Weights of a small mixture-of-experts language model, trained from scratch on English Wikipedia: 8 layers, a softmax router.
Below are experts of layer 4 (counted from 0) of a mixture-of-experts language model. Rows are named router (the router's row for the expert), gate (a neuron's input weights, with its number), up (a neuron's input weights, with its number), down (a neuron's output weights, with its number) and show model dimensions 0-55. Each number is 500 + 40 x the weight over its row's rms, rounded and kept within 0 to 999. Numbers have three digits each.
Before each expert's rows: "mostly gets" lists some tokens that are sent to it at least half of the time; "comes before" lists some tokens at least twice as common just after its tokens as in all text. This comes from a sample of Wikipedia text that the model never trained on. Tokens count by the router's weight.

# expert 59
mostly gets: "\n\n", ".\n\n", " |\n\n", ")\n\n", " =\n\n", ").\n\n"
comes before: "=", "==", "===", "|", "-", "The"
router:482482547501457522486540479447505478503504516528540538425480515508465566536554527490529492475433528536573505507507513517402446445500538558514444489577475518521549500473
gate0:510509517484516524528497476536512494454517413442537569485466540512469454493507525489486519529434534510462452505474490494427537533511469500467533497576483576583476492521
up0:463540443523493530413445524472495492493508484510490535531508500505506436523501461525570516468512530475550541502465467460492512488469529480558511428428539554490503498516
down0:491497509436452497459458578539463504498460515530499531532517510476518475515521499497542491508554578543499511522520509563503461507581460496589484554566458438560446461517
gate1:499500494430489475520371462433440485516528518401489462476508499536512438498487499501411467512452521497472532521523535512597490504567491517593515477502471507487508555616
up1:531502476520542523546574527509525516446485507575501534582552499533546506502443539514497477412452509521519455468557496555418460473444552461514509419572534500493577533491
down1:532487463515435511502510530455453525477505561547475488489467511467546530497441509457482491505497568475574502480448513555525489455536467540507473499515505533539462546541
gate2:556505473460537475563496498492512462545501511436502529534488571523507507530567505479532481485530492515533527516545575491588519576506551564498510535498494519612578516411
up2:492508504498506505447459466404550531561470502481470481501569536434527459524444496524446474469475468482468482497483445478480548411547468447523493558512466456530447429553
down2:467460509528443489484464483555465442468521505549480427492512526563473475514549506519445504509464475435540463426458484511531542486450527472523503501478512477441486447465
gate3:555498418479516477486467558496478492528547474609487470547520546517485538450480435461511506463536473537507507499520488533505437506525519476495594522530477486583531528533
up3:558475538474534500561454558514497515490473486538490558510488530505486485515478436429468503564506491551401457464451474478534549453585495449544525458473533512529513516481
down3:529512514534537487477444560532578561500500490507460565464533484487458538468537486497504489488485493485513490452555509437467525511465491537488533518518476432503515570552
gate4:556462479508462450496549561520483480470515462555507459503500530510437493558528529523489555528473477417546540538518481520509523557454505571479520477491475542499493519517
up4:520494546449432480537482510408536493521532514516529500477464553522480488580594558467474492430517516524469502537575472567464508468589505513541502538549472423542518460500
down4:586535486499510467545577497464450466550519477420510525606536538505460513525445544518547441585523517439461518459461456527495475499592537530535482489398479589562496493446
gate5:492524449534461515473513546457459502547365504486499565448537564539489501495515492421436478542556501531492540518533535531440551481531488410471442571509525467458574488480
up5:512467501516491462428539526487561485539409482459515478486510536482474485502458513453590441525540565461465555481523480548513528512423522536478583434464491516446543538471
down5:514502451554471509427552487527414500514450537539464451473473511502461488467546483498495514474547495461505526513539449594475494476575442499496530530430529495484556485533
gate6:462512497470424480493432514526553564431555482486511528500456540565498544493480478452440497444491531526495442493391436511481519495498490530508509507414593502531477481495
up6:507552432486477544628451490441516505475530427542433595488466497527427478487523526438485515440461449486628592492449502507501475466560506516412444486535502459611409499475
down6:568473463431523374543480496469497501485499479535447540507514596437507504430489518526542497613534513484545491478499473536498485476465473424521569472595569529535489492509
gate7:555453464440536505521616511525508578510538518485497440487472501488492542553499487515473505477510442514439497533469479480495555536465426536500539512523532515541451549500
up7:532502526558530475537499501567488501533486499583446555543453485504461503549550536453526564489571460517504513528526479495542480444518477485501494543489583476448541471488
down7:508452501470497514525457514512488505526474465503520501479516531490470492558508428522472388438433606458455455488568492479530470454543479519477566507462440499525482515464
gate8:544526559464450490503564450477472536443425456491484524431517523465539531458548536475552488490502529527491507488564485563480463452476484504560444535536458399480512516552
up8:480516414562519507438517525529538556482498525421525540482462534530542478443471425483501467500593517496486540411493513552533537492478502504491464482484565512523510529441
down8:470528492535518476553488522472428482513554526534441512550536515449382431478560424492410473551401473485515484446555419488483569542526487555534491522471461537481517504426
gate9:535530499489490489437524513506495404440491483483498536580477480504462494464559486521433544457528518550534542468426448486522497479450444479468473544418487503543524497510
up9:514534459542532446484571474485511502514497511458524537454506493491527458465478588510474526570439484509472468460539506485443518508543469543571464433489514496541542459463
down9:482459572588487386418538502517472554495491499499525496542486521505479479499525524541548532487551447442503541474456533486488546517455497475406500479498458464558465530545
gate10:584417495566529454475619533545507476535421456431493421473503477558539525531519494411506501534424460414499547500513498541498499486562436484545519546475492503423472517513
up10:571457450521544500429529412431490516496467547511463520589431513528405524572524525465400488543448456457449480490587520533500498535550523485528506500451452534503523441500
down10:501487541460479561523486527539514550482482502471466483584522477537519557430415533468523453480560552524514423489477541475474484519447469533488455446454487538493474510506
gate11:462430522489502471492502481506447510523437496509516407514504478552503449551549519485493543512473576513519539468425540541485476477461523501493488465507499467468519494533
up11:551485505542490522513471443571514501502521519409529545493554472492538448540501577459531474495472491450513446481481520483646491555509481490518476549421480527484494434477
down11:515482442459483537464510427491389510489482492509555478506484561552481496535528499469493550441530515545565552488547473536482426493520558583488548509468522475471524531542
gate12:493477470534533524425476543487504579512505547489439524512500508512546544547528464486495539498527524504516477524484538418542448459509539500538543487436453524479491497421
up12:515503503541560607426406511495529490480504548463544534573499511456488550505467470480534518508503525417492511537455517437521509464484562526513509464452507453549517499501
down12:528501492430504452501586430471527519561517494550540539434433445507473566547501566499459468444559509484511426473542520484457578478475530548551525508482526493460554539519
gate13:547516496551475448526527480489440505497476508541530488487529512455486513516507486440546524480504455517431473470523503553483433573490509502473480506512464524495479492574
up13:488537482513492601543474475556533555378459517472458570483530451470543437493466482500426455452546532425561481492493498558458622439498521488547425507525494472532491453438
down13:469549483446441472506451495515479514526547479530527502459573483538464472531546482478497506496540457509532452561573415479480558501550501442521529450551544550477494478459
gate14:560457502510488478510543472521527460500454530495552487510451498438506502488493579518473488472468548551455448456489538427474537518537488474521601489517538578495484553494
up14:465424521560521578473516469556513506522438584502533521438512463467505471492466515479481498532552482483489495471513511480533436480546542480499480562538418545511487485449
down14:469365469472467395510487498538533467488506513522519480505510452482496536452566553492567493499448478550469439421504487467434452477524467553516436548546521536571489500423
gate15:540487483495497450522527529567447531529521552496492578529526457513499505444475467490539483467490521532507566547486509467433495516416574514501489435479481487563550525503
up15:493503505557546500453467443505510491457581467494558514436456580429586424510511537406518544447523444547462476463488502515520548469473520507557569502429470473443513490531
down15:470506490481530523500502476482474499455524493497479524491538576547533554556533527527442496513512461534517552583493449464472487514488498513474495509550563499510483519490
gate16:493459505468517511470481515553538461531515474471423505533500423417478499413408492479506466534458455518530469502460515470499515592512469454495493512429572451533546501462
up16:534492482494511469431454501491493522531445459448485485518531506494524500468436540479525506462521475577427485476522506526468513540521520475511466493494494386503498527457
down16:482441527581476515508561517456465478508506456525471522517507514474476525505505465491394507461436561434529513490521449508526461428473530469445471467493530511508486584479
gate17:503493529469451473485523478530455577456504538471515477573528613447508407514512497534497480463465464555527471536473497427542518520450565474482535499510501475459502488499
up17:466521494483477492525497460532473549508517456375454481511458486454554405483476499487520583508502443551491447615460429509513543528465463524461550476567505487404469531521
down17:546557520533487541520520528463520460540495494498602461557502498462455491492525524503475497458485559457486501505520492465442505548485476543449428391491462468440533519541
gate18:480460511574502514527479577530465491477562566467449525447490500526451501541514625479490381442524457424573493505471528502508440493436500485526441497479503577480480485478
up18:497502445545419530500539459394532561495515548501517480518502465442515499483457532476478441456495452509534465531567465509506530623514510484478459502558434548466462505550
down18:538475501454501478527468524478467442437509542508480477473508554454481580487468455467464559546480474503548526549559518531525514481479486502421487400489495439512512456494
gate19:524409526463533483476530522463464473518553512420486485514445504481545511463423548518429537540509528521472522483559472485514469607453513482438555499536502488480530608518
up19:480512500508465479567583442451514494458466550535486557484519507456504459535479524472462515485476448504477515486561494445499433511519545516555519535472454529494540468548
down19:503542553505485450522550518516510440504559561485437512442509487580534520565502473457511534516423469500530561458499512542459548488547550547513484454529462468528578482466
gate20:463556524503508514509492498567513449497546536470456455497539499441424492482503469492492511497402496497526508516496491555478539484440558531510559457529549520521443521508
up20:515489497461516514528495540508442542493470504470478519462511555484547581534551502446505510524453465529558488489546459482505476450568461488526425452576424488498517486498
down20:545459485548478530530560495483542544550562603494503503466507480513503506522465506492477444520408407517501446535522533542444483545467468451508497479491535509474541471509
gate21:477448512573484465483516463552516521512480460507619518455465491509467525450505425516454470492541510453553493533475512543562447470548466589471486507491500455518534522500
up21:512549477559501485537467551484487441454484496553510532437511514491469469452431450479542493427479484494571480502453505518468513488412573520554526491511572533481513559530
down21:518525561467448548538536583456544546515470507469539435495580481481486571565581505507507516552452478468493494532510473485529524517465538524539569504449530545461483487469
gate22:566489576518547472539530515532470509496522575480478514556428432502549504477486536493520533513468490547556515435549435543505512544510489478497502469457577474505474505491
up22:461568514472591461485531520528514440456522453504551470504514433423489513529491512497568533468520506541494492494494510547433531524482537437494540495587488498526491523454
down22:525511497428553467518530572524493503524516469502470502531516584557495498495518563507493587459486515556490480519478490523517520471443502491523525563582537524468509526530
gate23:494526463504514557491467520462508471529536446517481492565436430467464550481577531519521467407455517506534559503488549558501477521560488479448510607550460526495529488522
up23:490502490468438486487561495532422550513518480511462570450506578483548561523504447421472519448438518544512519519527436510489435459507454517495401452484553438473525461521
down23:523496503497418497465499456519523457429506475469528475495486490466518546520507478501528565460489500472525531462457476518457512491507415458513501574476506485490462469490
gate24:570545516467529543416516489492545493520452485512526527538526534510508532472533504549545484467500511454451467447536408478571548499513554407530443544531515446458491559489
up24:509437514524538486466451521518498492518500512578474477451450475523503484538550548488561485522486471494473455543530545554475477532482544443490477522555509494502511513473
down24:498499433518583501448495492511530537544552530506506562535529508546480447472482521561499460448469520466477549484489486542537467562449462485469547539475486401541456498459

# expert 6
mostly gets: "\n", ")\n", ".\n", ";\n", "\"\n", "'\n"
comes before: "-", "|", " Born", " \"", " •", " Species"
router:477509510473406502452507492442496513466491508488508521517503520558512499543507543496464530464482502512561535468491545545470487480536551491545479507495443593485508445527
gate0:493493405558492488492534377424500495474452457538552549457533537560525497625478495530517568521517476506436464580437442564551489445466529510506444499510564557539480477444
up0:540426549433474565497549441407510544473530539469474522573504492512544506462531522505476476579467460460525526565500500482487501495502566488527530468492465460538543524462
down0:501455468494460573517517489481450488486499445498501487465530538493497466507513478494496526557467475481494523523499503505476447462528530479499430495493479460533589544498
gate1:515547540514536547514503505431535494472536541493537499568492475436463526454407519556478485480492496496481608521543503473499498557565407555544575527479472554529505471505
up1:476523464500434506461495514518507509467488524526473534576453522432546531513449519540439468474477476541519519494498541526494527538481529461532542488496520433461468471527
down1:494495485458500494532492457431535535502474453501519479481511521445472501490589520469497468476504486500442530546440482539533416475493518565450476492617509369460499509487
gate2:467458530485532458539544497522518439490489480505503444450488504544555522494492486504514505511515524436504438495555522528467530539500587534533541557463464564503459529606
up2:477431501488527537499489457490522587504510502552447477431487491486490493461481470505491440541525526443503553510450522476524478407437545447518432468523507438504530482483
down2:592478570523515521493409467543511491473528463478502496527534459489492518593452570477505377497500567509472536555457524526504523484508540471524503559577514457521557432463
gate3:549488474466506498495496417472513539442568520600498490500491527443546505487479544572408492468467487538510513500542462511503524513496421519558457519483511478536464523524
up3:486570520500496538486541472484523505552489466531513548545455579458584475520536514452529509526493488465542526472470560561526547502564509551472494526535412473549517486542
down3:505425505491524554530480485479547456539583489617484549471513466490480512480529477613430463442461541479448541479485437527455608504448479450501549484509482545584524475502
gate4:432528449539523501470429541460603380427547459568484492478519521456440488500451518474528464464448451482569521471515494479505426467523530477469437439494513495494505507503
up4:476510542563476498507476482418480474464505467457522533472429493533467532426444464489448490465547534461516480556502567478515544555518480484522479512456516525465495436463
down4:492531499549518509520454509427531508448513490479514483456450516434478492486467510501515490504512537524483495509466515452411488506429462517509507473465469466473498425484
gate5:507512577447480461432442441441547467476464456624454460499478505440486506563497488472544494467442505494491465520494564435538465540478493494529498536569527515448428524460
up5:485513424503491487493489543539478537509505511511517446541515516522530514438569449476473506470528455519488479538578545527444431432526536494537367479596466447437515467480
down5:456523552599509494570462505512554469543479510508474441536544516481537494469521551551570508496553565508494478465455553517470527509485495494492435389490465539453460514532
gate6:546377580465486485484506572564545454566509524464490498520464480511512559476500507472511480486459511529453493492396483444516530469521558542532568405483483474435483501528
up6:494537454518539478520505473538454471555538559532558516517424546535528462471464471446466462477504486458564530505516591465452492546514509470494443538482509497537509423633
down6:526513540542495454493519512501478517547508518442503524466500476556493511472504518514429516497511471520545429475479564553493616525535467482553526421543452474507524495554
gate7:486511491531416446526479523522514507462435427517536508545560423532501518537459518475483490557408497449480507462514460481501515492550497456457503508516460464426488514473
up7:444561507453562439460507475534587528469487499488441516476531476473468549481471493471497544508557477462484581468487574468479498520613511506509499561431463471529539623469
down7:514531499547556537563476470517546496493576509445532481448553531485469472444441469577544451426457434510441517474546550494422510502446558497510441533576498495457450463433
gate8:459485495540501497479514552516463543471552538408498486512553517514530533446464463491471491498498455492574572475449476536531497451501445584535533473494467509492419501495
up8:476480520493434518435542446514477570460497470483540463533453497520497404511541463478519489515500503535462454491487494479462486567467548487460452484502456541455533485490
down8:504501457453479522506554434503560461428524480560518511523493502485480537479523490465499550488460453498417530479530530466537462454528480520505477520470508469428528606496
gate9:452501503541459516461528476523519526539461503548490459501501527448463549473505490483475458490511550477468581423491462512459521458454548547481491555423499459463524536532
up9:556549520449583483526452522511548479515563502493566534531508492450442449499500466557522451460527555505504444497444510499555530536435520541498467538560467479533446528526
down9:550537535521449507494506481492495475518527450554552521568481473435471573485369537466459469471497521464435401568504530522498467482452473506526488469473489539443423447524
gate10:489592486551475480558525560495515461514544447484560549512480490432403505493526521540476521547492494576471432493497518502512489534469511466535423451430474480466470552446
up10:513476446505580469532488519511451575572544574475515483553510522452472549526496511516400479517422375464508472472498510534507520541544490579543471498511537443448589453462
down10:536536494432476448519608462544532515450526515504502495518560498560443510479507468471496487433579512475510603534575488512478449496481446427551510466472559498491469473534
gate11:477487505398536565574505531603418508431504484493429516503524477486488533509509534521525502477475572517498450491452458485529578549512499524539449495538529534527509415458
up11:483431507489420487463503542468507506499484493582473485478516551459485564427521477534471453533491457596570500487527492448540494487604396520528458599499567507520453531427
down11:540557498459423459480549524523524492438522433554525510534543483481569484540523465509505509510505507496498483497495509481446528568460520489551581564465538495490559493506
gate12:539490552490506539509523523519557475531465479526508565450541459539426525544462478561498453499448484521518596487544530534488493481494502461496486534463574417544507456524
up12:483443498496515471498460445457490603506497479505476544502513457504453529474493461532540495546451537497520508484484500527553522558524561425573545480491496566514544553578
down12:437503547559488531445444508540466483490509404556547548555529524484458473528431462459484586432461553452557466511464503484527528495480469545531467443548523541529490424433
gate13:514459539507510558511489520539526483492424504434502488508457464484518523537505523538486468510476434437443564460485466481486520455529508571477492461471581488609446433571
up13:554522507466494486514481475530439497523528545493528449507575522465526522492580584483532508547456536554607488512528521409454487488483436554489447485502539481536499523466
down13:485478542492564549566462463488608494466422514489509496551544454512590503540432460499497549473522497471553532515557554481480472526488487494533582522508462527515440489472
gate14:456483465502487521539526545422462413527492467568489514481512520494497531515525492490513501471495489529479524534484488543389530508430496472426456521441466518529447443505
up14:513476557489481422501568458463491500467591584499400597532506434536508462444480546489524523493489458509535540400541483477557549485501507498499474506488513509502455545572
down14:487497517513487474434463511529478549470490522497469525510469466476482503460508505492476493500549502455484506536469521495509493482578441485509462582554494527481490489487
gate15:551461454524529571468494454495463493514444475538473502542491559563491478510555557556468449507481506461540420502520524548495542524543532532557487489474501588442508489517
up15:471469500475456461530491516521507596469502521443462520505482526588516453498486546501577423476433484522503555506526537454488602485583508470426428545526529520479526544487
down15:495500436546466500516478518504551602551497501558534473463512512479493515509563414434535445461557439489502538503469491536515485563466440514530533503471434451532433484432
gate16:483536488529510447486505529478524513524517515474538468464420524486465529509507438518552470548498529486416472448545501500454456480482433533480472492485468436526505555472
up16:507506494503531452496469441466476460490508455445499538516528556518535446481423514471459474449604467535500473467488559470494557480545423596594545504567494498504462528458
down16:535521458464498502457505536501449464535531509463459489494522449469471466458458492480544525494549494543483526499472504453464535399514452488498457483532430517451484448515
gate17:490425524504526449473525435521514439488503492514475486567451534561519491484453522455526503475533541515506528501489450571447524547505525484485617487500511538523508516425
up17:524457532523431475536503488472495469509406498468483490429507544438518521517479481508555530504585472556427501528472480534554477557442440522485561446516562461509485493466
down17:494514480506452490521444520485427509490480459514482507475505485567360478546490481483543508543510529536548486540469472514514473502491498471542486483502562528488482476514
gate18:521446481496522482521493410538497475499381520453527477476506554470474502485533541512543582486474475511430513482498516596520505482504503538508488489538554492471444439467
up18:545514472506496523467463454483498501572464493380463515473470531582491505480471444433521439509496541530436484478506454585501535535513511429537451526542550477468501500499
down18:490567496598490494476501518444543483561514538539534518532509428578512510560540501516529479563499542513508537544513497536489529587565495503505515536420535501551462573440
gate19:492534511553459452548505469485547429516526513520489555520460537458466543512508498460583569510560484458444442554540520520510505504410495439491479456527493499496494440498
up19:487478488462499439516542413444487477472513515476537526534501519521510480556525525531515482455529518467526498535542476503496551502526501552487463490538395522483477519521
down19:485520453508533531419473511474593429552376516519502517542460509531544488561479477485527476425477447438545495476458466526565513527468472449517542542472443516452544498553
gate20:559490517514498449476480492508514500472474520526466482457436435447513512598515516474553556479492509479526501459488484455504535423427524504484540485530504507484409452541
up20:473507446508532457535505492506505595513504497523521585510570522532509556469490510468507490537495513521504537452529528492526445540497458497468504508462512466538547557448
down20:574502474549529480454452448485535490465466486409551477528533520523439446515498483531487505432486485538461498489550473462523500497515479486524430510427484465453526475498
gate21:544499562516464545540487474527378504491462427532512536472503513573542492499519530563514530467449519560516476502493516473509538426543423501536512443418469536554497514483
up21:522488585478518500534425466499472436462472459551569510461513499485582475565502450513532527467485592496529484534471513446529492483549558509535554524534525500512539525479
down21:482440479504477549543520552456500553503492572431488414461493512498498474476500473497522428499513438488578621467438472441509468513532533577513510504477536503568457437541
gate22:416478556515515477515476532551505436492538473464468539416463514533511523535475536516463465554451506467390507537394540558475573483471464492492501530514468465476508544458
up22:505561459411512519575496579537474439464567509476499513459507445504490415517514562489410527507490539537522512481500531560516471472552461519527497488453488548461511516458
down22:511551508501489444407496548447472457488497534470502497502351508569423517449493531495426516453538440465454518505464511504479516493488524541509577495483514491592443474424
gate23:490473481516489504452445436494477539533485511608497510518495446558489485509464421488466521552497539513465576494524486534543563495559456502602563591534496465496507446474
up23:535522484527505551496526521528472513471421493493492541509504491545463519603528466471515491491547527448519531511485507546509446502530487558494544425540510598493488529520
down23:505480521452413461483490488515573468558429491401530471484477502554468514564465577476474433506471488447550473482475503442500449460566492440501527524457512498462498497511
gate24:470419517562473521490486526508490471488548539419505540544527480535513493370456524562523533416498533494500496500473575442457583427494561504497545486449481463528556522541
up24:461483518469526546508515502510483504515495497528435539522514526595406520518482553522463420525513499529503509504488538530449520559495532388490455493496474500542541520500
down24:539431519494513488435517474491465526463476491435541472542601499451455530547470484504482523493478509498571486487494520543487487475527499479483551476480464495519483464522

# expert 50
mostly gets: " |\n", "|---|---|---|---|\n", "|---|---|---|---|---|---|\n", "|---|---|---|\n", "|---|---|---|---|---|\n", "|---|---|\n"
comes before: "|", "-", "|---|---|---|---|\n", "|---|---|---|---|---|---|\n", "|---|---|---|\n", "|---|---|---|---|---|\n"
router:535466469460452528490547491434541518451502540510547484505512467570382504559521547491507476457451506532484509438494512585471491534560497498519508444531476582477508530511
gate0:429615490535502519511565464504438496456465491457490511545484555522515520484489539521423531434458553470537521569542493441430515468538469507500516533409463510472511524528
up0:471557518497484510502436475523530539511488468517474481447478574497466401480421503451484502460488449524542501507519492472470479493459518518485516545448428478501497544490
down0:499588457547533498506551484517470485517475477513509497541486456577527451550469486537497502520485510478492451523483526497544489447527489475527468539481477450502450538490
gate1:511526510485531537532566505412499491521516434584485503473554474559502517498479542525494535463490570560524519487479475481461506519516533409522552454499488463541454562516
up1:556491463411453468516476533464515385491505500457478473510483455534504541568549475421551519497455434524466483526473498554500500482493504458467473549502478475497499601531
down1:515408576541468487476507496467529556520565481530467490479581499487438526513428519533482491512565548520549499521542430440475468435464430555515546534470491569457444466451
gate2:508524463465507496489518532537376564474453489572490491496564421518499504501460449527497439461504470471458628500507461554575596535462567472515486500520520487470565497423
up2:523444569462487515545487536437526498444518558539410546490518575517520571442504496538480481607447470501533476463511458519516458482507505539622470526420504475495514558503
down2:529448521461476462564511435494498519536473532478447425416475545492507511430461472546436484564468430552476479495521407515418527407561425492417488400465549518437492520504
gate3:502432440536493566450476452512500542507482504514436527486496512470521539514553478431457477531480483447482544516434499423534514519491499493470533501453438528547474519555
up3:464531496516508462491410513503522468485583471503512535526484455502499508510459466523496434505562460524456501527459400519437517513448498514511513544522490446488482510482
down3:525555447503485521483517489495448490519482528478536585457566547444601488472520540503533545515544492472468541544472494549472494512405526495535529555515483464552462498504
gate4:482491540486472501524436524541562513477497477461504490512469530591513519438535467551517513570556460490519523508442517558530462499491484567472482508522515474527481474522
up4:512514458520424512456483479468489517521503518525503513510538525527525515500495569488506524435506497465586383524551482515521536581528412507510521498462494478498477476494
down4:531586543424489508513477521493472566463464512449445426523419502484491534516452491488489530515514469489520472480602497505535483547405546477380497490477502560434497525515
gate5:471570474512493473408494485499509503551504481557464481505522529479517516428461507546545467548506659581529493444500516434499533506504525447445501494459454429504464512514
up5:553515544410453477498465527426562526540417495470424509498528427547416520434459564463459419493582443477500510491485480483555544514521540492504472505580549555431525459497
down5:491448458477441494554492492383539524495500562518398438458495502543520476478500532466472434516508512452552524513564534421494523539468490516531448532446555441540489554490
gate6:488480558497515540492528533593503520557499508506490463478540563464510489514476498553519494451419485472498497496533485551513484381529561481527481469506505474462548517479
up6:422446518486516453514466560540503505551411552493633444556519473516450480496486497423486489486506550487547479488443468521520408625536500516473499469535514520516536491527
down6:476460534583479471562501515468472502541439425549561446452470524466429493478520481533501555535534475464515551480449463479538558559489565500471566511491511584491465507545
gate7:486574490462543504502512474520575467443462601578541542578572501480407515483465512514533461495449519538415464542449532465523453505459447553451477511533452538436510468574
up7:573507548581477507474482483454558523580479497444555477507468517559523539522484520519536470514489395530465524485448485413491497530486537494457499486381536489560500451514
down7:546469488558524547496528499525444491454471495541540601508532549487407490461557523489397580514477511435499508524484457478518513512425507440484498533490570487499479506447
gate8:508493542468537500481501416496489454530513528468505508494484461410539489521510535453459516515523518474598423586511506478470509519438516542472500551515418517485526453519
up8:481482508602525488436469519505464526463539540526532519564469432500466501484487472455522548494515487562508532529528561475474531519428493477445475578507488495452513455500
down8:485560503505519540485475541534540460489401537510519526433488491530439499594488496501519530526527576522500486495493503534461533486526552545504593518565517424544505474565
gate9:525480473499535490482571534531497536500528499540502516547492519597477442456493505490492536482516545497533492516445505517526429440496490391459465472476561488525558432493
up9:445447511560509518530511464484453555488513468539481509477514516481478446508447469510465420511528464522499467447479521471426541488521459510424523506488558474466514481483
down9:487427469591439521489553514499481498522514568447551430514548508544515513449540492522487532508547516542480523443601499501443518630526494536525483554542480498478542451495
gate10:518500529489389560498507496455553484480526516491519512539438481494467525539419479559521455478534525515478526444475577505478500478502497485430540523463485476530438508461
up10:514464489523495540564486511531491462477570437521483544502531477441459498495472521537587485484544488524559533544511500480548430486465520510510474512448587511510571529525
down10:541515582489531509509485513476483465474488492468517557469450491423489515506511495505526465453474515420498542567520485568510524472427509522482486432566506396472490478445
gate11:551498504513425434435513491466473469477477476554454498455487474553512537446496559435511408505538521466541516508441475477557459485499447537534470552492565507467505620504
up11:514490501464515457492431500529512567431527487470521561534524477444489464512559528561481486491482446508539558516499467481583528523469488458528544521541484471454476489466
down11:468498484455464490533479492472448485452503484518537527467508556538533428540527521549461468544557530478502473503514476532486515469410531488409490474512514528583525510543
gate12:517532449546485491453461517535552518411493454506480541495586520515417545474490511472497482469503539595451538518495507552523502441421507499459508500469563455494471553472
up12:498526533528566492449498544463533482522472435507498495417463528547508508515515608548497483482553491589530559434463532481466517465381532487544524514469501515496426537544
down12:516493506486531458548549489538493533546505458462538494477600467519531444531519539449489482577523511597547552493495425517523479436528540500511486524521522525533526514540
gate13:453502479471499566504563495476534556476501569565509522529480512512548431568512499474481480496479497542475427594563518471576570473486507433474571527496504472456516570478
up13:498410446528520490496477514558486521507489480527422494517519504493514547567437457462510453484509534451455508410513462416479460498511491494528437495558572505492454527476
down13:486481490459531494523460450481481463523522560427421507485597516507477461528497483535483497557524477488470478460498443528463572366542498460479446538479563438496555465499
gate14:416463436480479474524516468419508522480459470481563526495491547439470478563467528456534435488573495525578496524534452433454546548504470517516513512478488468496449554532
up14:524525475533527509419468465492563478537515390487481449479500493482523532440487527460447486503496502527504468550561520545551517467522539474500518466486583457430493500499
down14:496519528489451493487571463603421544544501519483532491522479575488517500520460576557454593542547507475488541444525502501555495494493487479478506466477492543507549481454
gate15:528538537477461472445493458486517523548530459550521410459446443443423533503476516455587497474572476553447512514481485500458410545498535464530488552508538515539517560452
up15:548552521560568533468482537560519416511596418513475476540484480478504395531544462557444525553445484462577527416523471473540498529553522425531482391424478516560484496481
down15:456582515537519519542510503489452529504607537474487452565513557465527423483501511568489501476419406472485602557545498495533470523555503510463459515525519454466449544532
gate16:449489562504514449544538489488460514506482542520606492479472517482543457460454451553574467524450446491530467436490467512479464508475511522466532440471553527531494514475
up16:552546503513463512520490545570422458526548518455513512532483504512521525536549509546530494559427485510522514496406476456512458581529466492516488496423514498468504505484
down16:524483481446496444495514474470447479499503537425512492444562490555483475566405542529468488476540459491500462509494532499494471499510527545567503554496442427540457501556
gate17:525578556518458512459532536503501557481539561531488539478524527525543499569451450539508460501450471512526428468532570480525469495505518491523511545486544559536473482525
up17:507478573443558471474538536429551478458500477489475458549550468467529475466491442518580440483438412507559516579478520453470442486493495537511526512407469506527516565440
down17:520488524463525496549506422534502494527467500530433499485455465489558493536461582500488415524616532492464499423540479524482552518527441507503480525452432455491515502482
gate18:521483500489505479466465451531467546479555580476503490535444529459506515517469483586466487513430504447508534562456463452492424553473494499503525505485468530537477546488
up18:505479546462522546517510541563508486529495430558476562490525458596491521520543491541488542483468499525404492467461459489562505594535496487507429479465541547489595455505
down18:521507459481494486477431504557498500529506509513436583525408506498464540475572553523481584586474467519557498549555396476493467512591465530520509495524508520485483558505
gate19:473530566472524499492512523455565493531444596519505558540470496492519460518561422460433514530482550547452497475397488482434520498434486515423502439489475454495515509530
up19:518498475485500499569443540481516508465479523579458532482508544449528488547468476442516456447542447447445516493488512479455563495524518430445481533445532510549540520515
down19:483491407442498582469511498508433629532490382553446450555514487536609430500553469566530546489499461522488501476521514511585528504448466555515513554558449519459508482514
gate20:457533477480489513463473424519484534534493421518507542445420552472474443429527504452507473468510507453442491490494405475519530442538547518488549515489497491519527503485
up20:525566474460500501470440518448473513495406496469437439503519508450540485571547526498510539477503540548490539527521578519476527444470545513493462498496517458498497477490
down20:387485463532498552456555525506530499466471450511524448562495546558369452453471477486536467539484593462513558484453450411474496477462522564575563501578482477547536512412
gate21:438390569469431466562470482508537539533520492498516460524524456517490527580589444532511527495455499488474507513545488533481537530555572444460467505511575457571579456535
up21:555537492514463436463470515445450490552491468492471539408478460473508500458519458416472513513510535463507427561476562438579534494510478490549499483561538449437469508475
down21:435503497415418556548513469508482625502502485580471452531438454526581504499528460362536518523529579481512499471512472499512508497508476509503509484522542540555516536530
gate22:483457485478509500536520526472509572529490404582510552529531492482502565514470490531522484518482476466533485527494532553492441421517544508559507520424449526477522577463
up22:466490474476435489470516518523485547440467485490537505492538530461488505445513513484478649535435546520596441472580530526490575491556579544512524457454566443473552494457
down22:512536440526565508518464463477495505498516452482380413441514557482590489548446436470441554481461531491530520512543467453508464500532448473487473477521528556441435502484
gate23:510543496470517499497524507497482556419508501419506481455449517557515444489520477497431617550503575464479452508511470528522508515533513455444529542483428545524534481563
up23:540489508511529507492517487448481538465420483488524498543504557504504514455459476458503438537485480532483486548512512513454493511499539443468500457519561519510533543502
down23:488426528456510543515488478502522488504566486490520501519427494482472447563517520557520471495528415441467519457496615472475594549473523474504467483474533615440449478519
gate24:513569468480548561484434516433523507515516482513436472507428462492520462532517501518470504459519393551535503526495485425503464518544534518535513469552432435522543455462
up24:471467572479404457517520476569567425506415494551469578512494468558557491534489502443431437499472421482520470510464482507557476556529528469562539499474474487468515486500
down24:466532502502523472513555505559507534530489483480478535499460500466438503570544452566549542468569522517513519506498477504495554539460450481525504497491473480477487405560